Weights of a small mixture-of-experts language model, trained from scratch on English Wikipedia: width 256, 2 picks a token.
Below are experts of layer 5 (counted from 0) of a mixture-of-experts language model. Rows are named router (the router's row for the expert), gate (a neuron's input weights, with its number), up (a neuron's input weights, with its number) and show model dimensions 0-255. Each number is 50 + 10 x the weight over its row's rms, rounded and kept within 0 to 99.
Before each expert's rows: a language model's description of what the expert responds to. This comes from a sample of Wikipedia text that the model never trained on.

# expert 20
It responds to: Prepositions and conjunctions linking phrases in prose, like of in "fall of 2012", in 1854, and, to, during.
router:61 54 58 60 40 36 59 44 42 36 53 65 48 39 58 62 61 57 60 45 61 45 62 62 53 63 52 59 30 57 55 31 46 48 44 43 55 56 60 66 56 53 60 54 47 38 61 36 41 63 58 59 56 67 43 42 58 57 40 56 77 45 59 43 55 54 45 45 45 27 74 57 55 28 59 40 51 39 42 56 54 70 49 35 51 56 43 59 67 39 49 46 44 37 64 60 43 41 56 48 38 66 44 62 57 41 59 48 60 40 58 59 62 56 58 60 39 52 52 43 50 58 49 47 57 46 66 64 55 47 53 54 51 59 54 41 40 62 62 50 55 60 50 62 58 48 40 65 54 52 45 41 40 58 57 51 52 57 43 59 47 52 49 46 59 41 65 64 51 36 42 45 20 44 40 56 65 41 47 43 69 43 65 62 36 53 51 44 66 37 55 45 61 47 57 57 58 50 55 47 61 52 33 41 46 56 56 38 33 44 47 49 41 48 40 41 65 45 47 34 43 39 38 53 42 39 73 39 57 36 74 37 45 42 57 75 46 62 45 56 58 45 45 47 48 43 43 48 52 38 55 39 28 46 71 31
gate1:51 63 46 58 39 51 58 33 63 34 53 58 40 38 37 68 55 64 23 40 82 50 50 66 51 46 54 52 42 53 51 52 58 49 45 54 70 49 30 63 59 48 49 42 45 39 43 71 40 51 48 51 51 50 45 50 33 46 38 48 48 46 46 33 50 42 52 62 49 59 35 62 64 69 43 56 56 64 44 39 61 34 42 39 49 46 36 50 39 69 49 41 64 61 46 45 51 53 57 49 55 62 46 46 47 53 61 56 65 49 58 48 55 54 63 56 49 61 47 46 54 47 44 39 42 34 50 67 30 47 50 56 56 46 60 42 41 56 69 43 63 41 69 33 62 28 36 50 56 49 48 34 53 58 53 54 61 45 43 50 60 60 49 63 65 59 47 49 50 36 42 37 52 56 53 64 78 47 38 31 53 52 50 57 46 43 46 37 30 45 43 43 60 72 59 62 59 57 54 46 49 53 44 34 41 34 63 56 53 27 60 27 42 47 44 29 44 53 50 47 44 46 59 64 48 62 71 53 54 47 54 37 46 44 56 45 44 51 44 44 43 60 43 40 40 56 47 32 51 51 51 50 41 67 56 55
up1:52 45 34 57 57 50 69 29 52 57 71 66 44 41 50 70 47 43 29 44 43 45 53 38 48 41 47 55 53 53 48 56 58 53 63 42 70 56 39 56 45 53 55 53 49 51 56 70 47 49 43 50 37 62 64 55 39 58 52 41 51 46 51 33 48 59 43 37 45 48 34 41 62 48 52 55 56 50 51 56 48 56 42 33 50 33 79 62 36 59 47 44 54 60 48 39 43 30 53 39 51 40 36 40 30 59 47 62 54 53 44 34 41 66 54 55 37 68 62 67 50 47 64 50 56 52 44 45 45 62 69 55 50 72 63 47 46 55 51 46 42 45 69 39 57 65 45 38 53 52 49 50 57 47 52 56 60 59 52 50 42 62 43 49 72 58 49 55 39 28 54 36 38 36 59 61 43 28 38 51 46 46 55 40 30 58 46 54 47 52 53 45 46 49 49 37 76 43 33 61 38 35 48 47 66 42 66 50 40 45 38 32 54 63 49 50 55 50 36 41 62 59 42 47 37 51 56 49 59 68 65 53 29 47 58 46 58 48 65 38 58 54 59 44 48 60 55 54 56 53 67 55 39 65 61 63

# expert 9
It responds to: Pipe separators and some digits in sports and results tables, especially after team or racing entry names: Racing |, Revolution |.
router:56 44 54 57 39 39 59 43 41 39 45 70 46 50 68 57 59 60 63 51 63 39 49 54 58 55 56 58 35 41 61 28 33 45 46 41 55 57 43 58 58 51 61 61 55 39 65 25 46 67 54 55 55 64 40 46 62 63 36 37 66 38 52 38 50 58 51 44 43 28 60 58 54 26 47 36 57 41 46 51 67 52 51 38 47 45 46 61 55 44 41 47 43 39 54 61 39 50 59 53 48 58 37 57 44 52 70 46 58 46 59 59 53 74 61 65 45 48 45 50 45 49 47 44 45 43 65 61 75 48 55 62 48 54 34 40 51 62 59 41 57 58 50 55 62 47 40 59 55 57 44 40 49 61 65 50 59 58 50 57 45 49 47 43 48 42 72 55 70 35 48 49 33 44 27 54 56 40 52 43 65 39 63 57 55 68 40 41 59 42 51 39 47 58 68 52 50 63 43 51 51 47 29 42 45 54 58 58 32 41 47 53 39 47 47 42 53 49 39 44 46 47 41 57 43 42 75 39 53 37 65 44 38 31 55 62 42 55 36 65 52 35 41 49 50 46 32 53 54 41 52 61 29 44 65 33
gate1:48 54 40 50 49 46 57 48 39 63 32 56 49 52 49 55 45 31 71 64 36 48 53 64 46 52 57 38 47 47 66 47 49 49 47 50 63 42 52 43 56 51 52 63 48 40 57 42 35 48 47 37 57 60 51 39 62 62 62 64 39 41 52 36 62 51 39 53 46 39 48 57 54 45 56 51 52 59 53 41 52 34 64 39 73 47 51 46 55 53 51 31 51 29 67 68 42 57 45 38 35 51 40 48 43 42 38 50 61 46 47 55 60 47 47 32 37 61 45 56 56 43 56 36 55 33 57 61 60 34 48 64 31 67 72 66 51 47 49 64 50 66 55 47 45 41 44 62 36 55 53 42 41 66 63 58 45 70 30 65 57 31 72 59 41 51 44 40 34 47 36 41 65 52 47 63 58 55 61 46 60 59 38 47 46 58 41 63 58 49 52 42 39 41 44 51 58 54 57 60 43 50 52 35 36 55 67 48 61 26 47 53 43 46 50 62 59 36 46 31 41 33 54 40 26 61 59 52 45 43 46 44 51 37 70 56 50 35 31 54 40 52 45 35 51 40 60 49 48 43 47 55 67 48 34 48
up1:56 47 53 39 41 75 53 56 61 58 40 58 46 56 44 72 54 43 61 17 68 59 34 54 58 73 32 45 59 55 61 48 72 49 51 64 49 67 54 42 57 57 56 52 46 52 60 36 43 56 56 49 49 59 42 37 44 43 70 42 47 28 39 47 37 58 56 53 46 61 41 61 43 50 48 45 65 57 35 73 45 57 33 61 42 46 53 50 74 41 50 42 58 57 58 44 57 42 43 57 57 43 43 45 52 52 50 46 46 30 49 46 54 36 37 60 56 50 55 52 66 33 48 54 31 47 36 50 51 61 68 46 47 58 48 46 42 57 49 66 57 59 50 60 42 36 65 55 43 46 60 29 51 55 70 45 38 53 41 53 26 52 45 26 40 55 54 53 55 38 52 48 51 30 48 61 67 59 51 59 39 30 52 60 48 56 36 68 50 51 43 52 62 44 45 50 60 53 51 61 34 48 59 61 48 61 47 69 53 53 52 44 46 49 48 67 57 53 59 46 44 70 61 53 44 54 46 60 66 48 52 37 38 51 25 56 47 41 44 51 47 60 50 61 46 47 56 60 64 46 36 36 55 51 46 35

# expert 13
It responds to: Articles and modifiers before nouns or numbers in prose, such as a, an, their, approximately, roughly, toward, separate.
router:63 41 59 41 26 38 61 48 32 45 54 72 52 46 55 48 51 61 65 44 53 42 50 48 56 57 55 53 33 47 54 45 39 47 48 48 51 57 55 62 59 50 58 57 54 39 65 50 37 57 60 55 49 58 38 44 75 60 48 45 65 42 65 46 59 53 46 38 43 36 60 64 54 30 67 47 52 40 41 53 50 50 48 64 39 50 41 64 66 46 33 43 55 36 53 51 42 54 64 49 50 77 46 66 52 31 54 51 59 52 57 59 59 61 54 55 26 56 39 47 42 49 46 42 52 49 75 59 68 46 41 55 43 64 36 44 44 50 44 50 54 63 57 58 54 56 42 58 53 45 47 38 52 56 55 44 51 60 49 58 44 48 20 45 56 39 53 61 63 41 43 43 56 51 47 64 46 50 46 44 63 40 60 72 47 50 12 43 47 49 43 43 45 59 43 49 55 53 35 51 52 61 42 44 59 58 45 48 51 39 48 52 38 46 46 47 60 48 51 50 37 43 34 45 43 45 65 36 57 34 77 36 41 39 55 57 44 49 37 65 61 41 46 50 38 38 39 40 50 42 51 42 15 51 62 33
gate3:54 50 71 53 46 54 65 31 62 42 43 43 54 49 58 58 49 61 50 48 58 59 52 63 47 54 55 55 67 34 67 48 70 55 45 47 37 50 46 49 40 59 52 59 45 62 37 46 62 47 48 38 53 49 43 42 51 69 50 30 55 34 48 54 46 47 48 56 44 52 55 74 54 64 60 51 60 68 39 39 56 43 44 66 65 48 41 34 52 41 59 43 44 56 40 56 50 53 48 65 37 53 46 60 46 26 42 51 50 74 54 45 24 44 62 58 39 63 41 58 50 43 48 45 52 56 57 51 34 39 58 67 42 41 29 51 52 42 32 47 58 73 56 59 37 32 42 55 55 56 57 45 51 57 33 33 44 47 32 71 60 52 53 43 50 37 57 70 40 69 29 42 40 55 38 47 35 43 53 54 67 52 49 68 53 44 53 50 48 51 49 40 43 46 49 43 41 34 50 47 51 61 38 47 63 54 55 47 63 39 50 38 53 22 67 67 42 53 58 45 61 52 45 49 47 49 23 54 54 32 34 51 43 56 59 57 50 68 60 58 51 46 46 65 36 52 47 43 53 54 41 59 40 50 59 52
up3:55 55 38 44 46 65 60 34 39 37 50 43 36 34 47 73 48 66 55 37 55 58 70 41 50 61 43 57 50 52 43 36 64 60 52 53 46 46 54 64 31 52 42 45 38 44 52 57 55 42 56 63 41 45 52 29 76 45 57 55 40 42 55 44 48 40 38 50 45 63 38 40 47 53 34 46 48 75 51 45 37 55 45 46 54 39 47 55 39 50 43 52 53 40 51 59 53 47 53 60 44 54 58 55 49 60 43 47 51 46 52 43 50 57 40 51 52 65 46 44 47 16 60 24 40 53 41 58 48 50 47 51 52 45 45 47 63 45 40 42 58 73 44 63 55 57 54 46 41 35 54 51 65 42 47 67 56 63 69 62 62 56 52 57 58 52 61 67 58 50 56 39 47 47 61 53 52 46 43 49 69 35 50 43 68 64 24 35 27 35 51 49 51 54 35 51 55 43 45 51 46 70 52 54 65 61 40 44 49 49 63 41 38 31 31 36 53 52 69 45 58 63 35 64 50 43 49 66 39 53 51 39 48 61 48 56 42 65 66 53 56 39 53 58 54 49 54 71 66 32 35 50 59 52 49 45

# expert 5
It responds to: The word "the" and other determiners or possessives after prepositions like of, in, to: the, its, his, their, this, same.
router:64 58 54 39 40 32 60 53 32 29 54 53 50 51 61 66 60 71 48 44 48 39 42 42 50 64 56 51 29 48 43 43 40 57 47 52 48 59 46 67 41 53 58 58 52 30 45 53 40 57 50 54 50 60 49 46 51 56 36 38 69 39 54 33 41 55 41 64 45 52 36 38 55 34 59 46 56 36 36 61 44 65 44 43 55 54 49 60 51 52 41 40 41 35 48 67 56 47 53 55 58 48 42 77 41 45 65 53 66 41 61 51 68 50 48 48 35 65 34 23 53 43 29 46 57 49 74 46 57 47 58 63 34 50 47 34 32 59 49 53 52 59 49 52 51 47 42 51 58 52 38 39 48 50 44 50 57 61 57 47 53 42 40 49 41 45 51 38 38 38 44 54 32 47 30 64 56 46 45 54 58 28 72 55 34 48 46 56 49 38 39 44 53 44 34 61 45 49 57 48 51 64 40 47 46 55 41 57 45 39 48 55 48 24 28 55 53 54 36 42 41 44 38 43 33 45 42 51 60 56 56 31 66 34 56 42 49 59 48 59 60 50 42 70 45 58 43 48 66 58 59 46 48 63 61 51
gate2:60 49 57 60 48 57 65 38 56 50 45 64 55 59 43 58 56 69 39 44 56 44 53 54 46 53 45 45 55 44 59 50 47 39 40 58 54 52 48 60 65 64 64 56 42 47 40 58 48 29 35 36 42 43 54 51 55 60 45 53 46 46 63 40 49 47 47 64 47 48 62 43 52 51 37 52 36 60 38 59 28 51 61 42 39 39 33 48 53 66 37 64 44 61 63 49 39 60 52 44 37 62 40 48 52 33 46 38 67 34 58 48 47 36 39 42 47 47 55 50 61 58 61 48 53 58 59 30 33 49 52 18 58 56 44 41 57 57 51 55 41 32 51 40 58 49 57 56 33 40 28 60 54 53 51 59 53 66 56 57 44 57 50 36 53 35 55 60 51 54 62 51 50 38 56 57 53 63 51 41 28 28 67 40 38 55 46 38 48 70 55 60 50 66 51 53 42 35 37 66 46 53 49 46 47 62 38 47 42 51 60 67 48 59 67 78 61 49 39 50 46 55 54 54 33 52 51 40 53 51 48 36 63 23 51 49 35 48 31 43 44 56 43 39 45 39 42 44 61 53 51 55 51 33 78 64
up2:58 39 52 71 49 68 64 50 54 61 63 66 56 62 48 41 43 69 59 46 59 47 41 51 47 53 47 61 39 45 64 46 58 47 43 53 43 33 37 54 51 51 57 60 48 41 48 53 32 27 42 37 35 59 65 50 65 46 51 43 55 50 70 62 45 66 40 66 41 50 69 52 59 50 40 51 44 69 43 61 58 50 49 47 49 42 36 56 58 59 26 51 40 50 44 50 47 51 49 56 43 67 40 55 45 51 31 48 66 36 54 46 40 46 53 36 57 52 71 42 61 48 58 60 50 50 63 42 48 50 39 34 59 38 46 40 41 64 53 39 47 47 52 52 60 47 44 70 41 61 31 61 53 46 49 59 51 68 40 53 43 50 42 55 43 49 49 53 45 66 45 55 53 45 50 54 53 57 48 27 37 45 53 59 48 47 50 32 38 55 38 57 46 44 53 47 52 22 42 52 39 62 42 60 42 53 46 42 46 37 48 47 39 50 55 54 75 38 33 56 31 44 43 36 30 55 57 37 68 47 53 34 50 26 43 70 43 54 26 51 42 55 53 53 41 45 44 36 64 51 32 37 57 38 46 65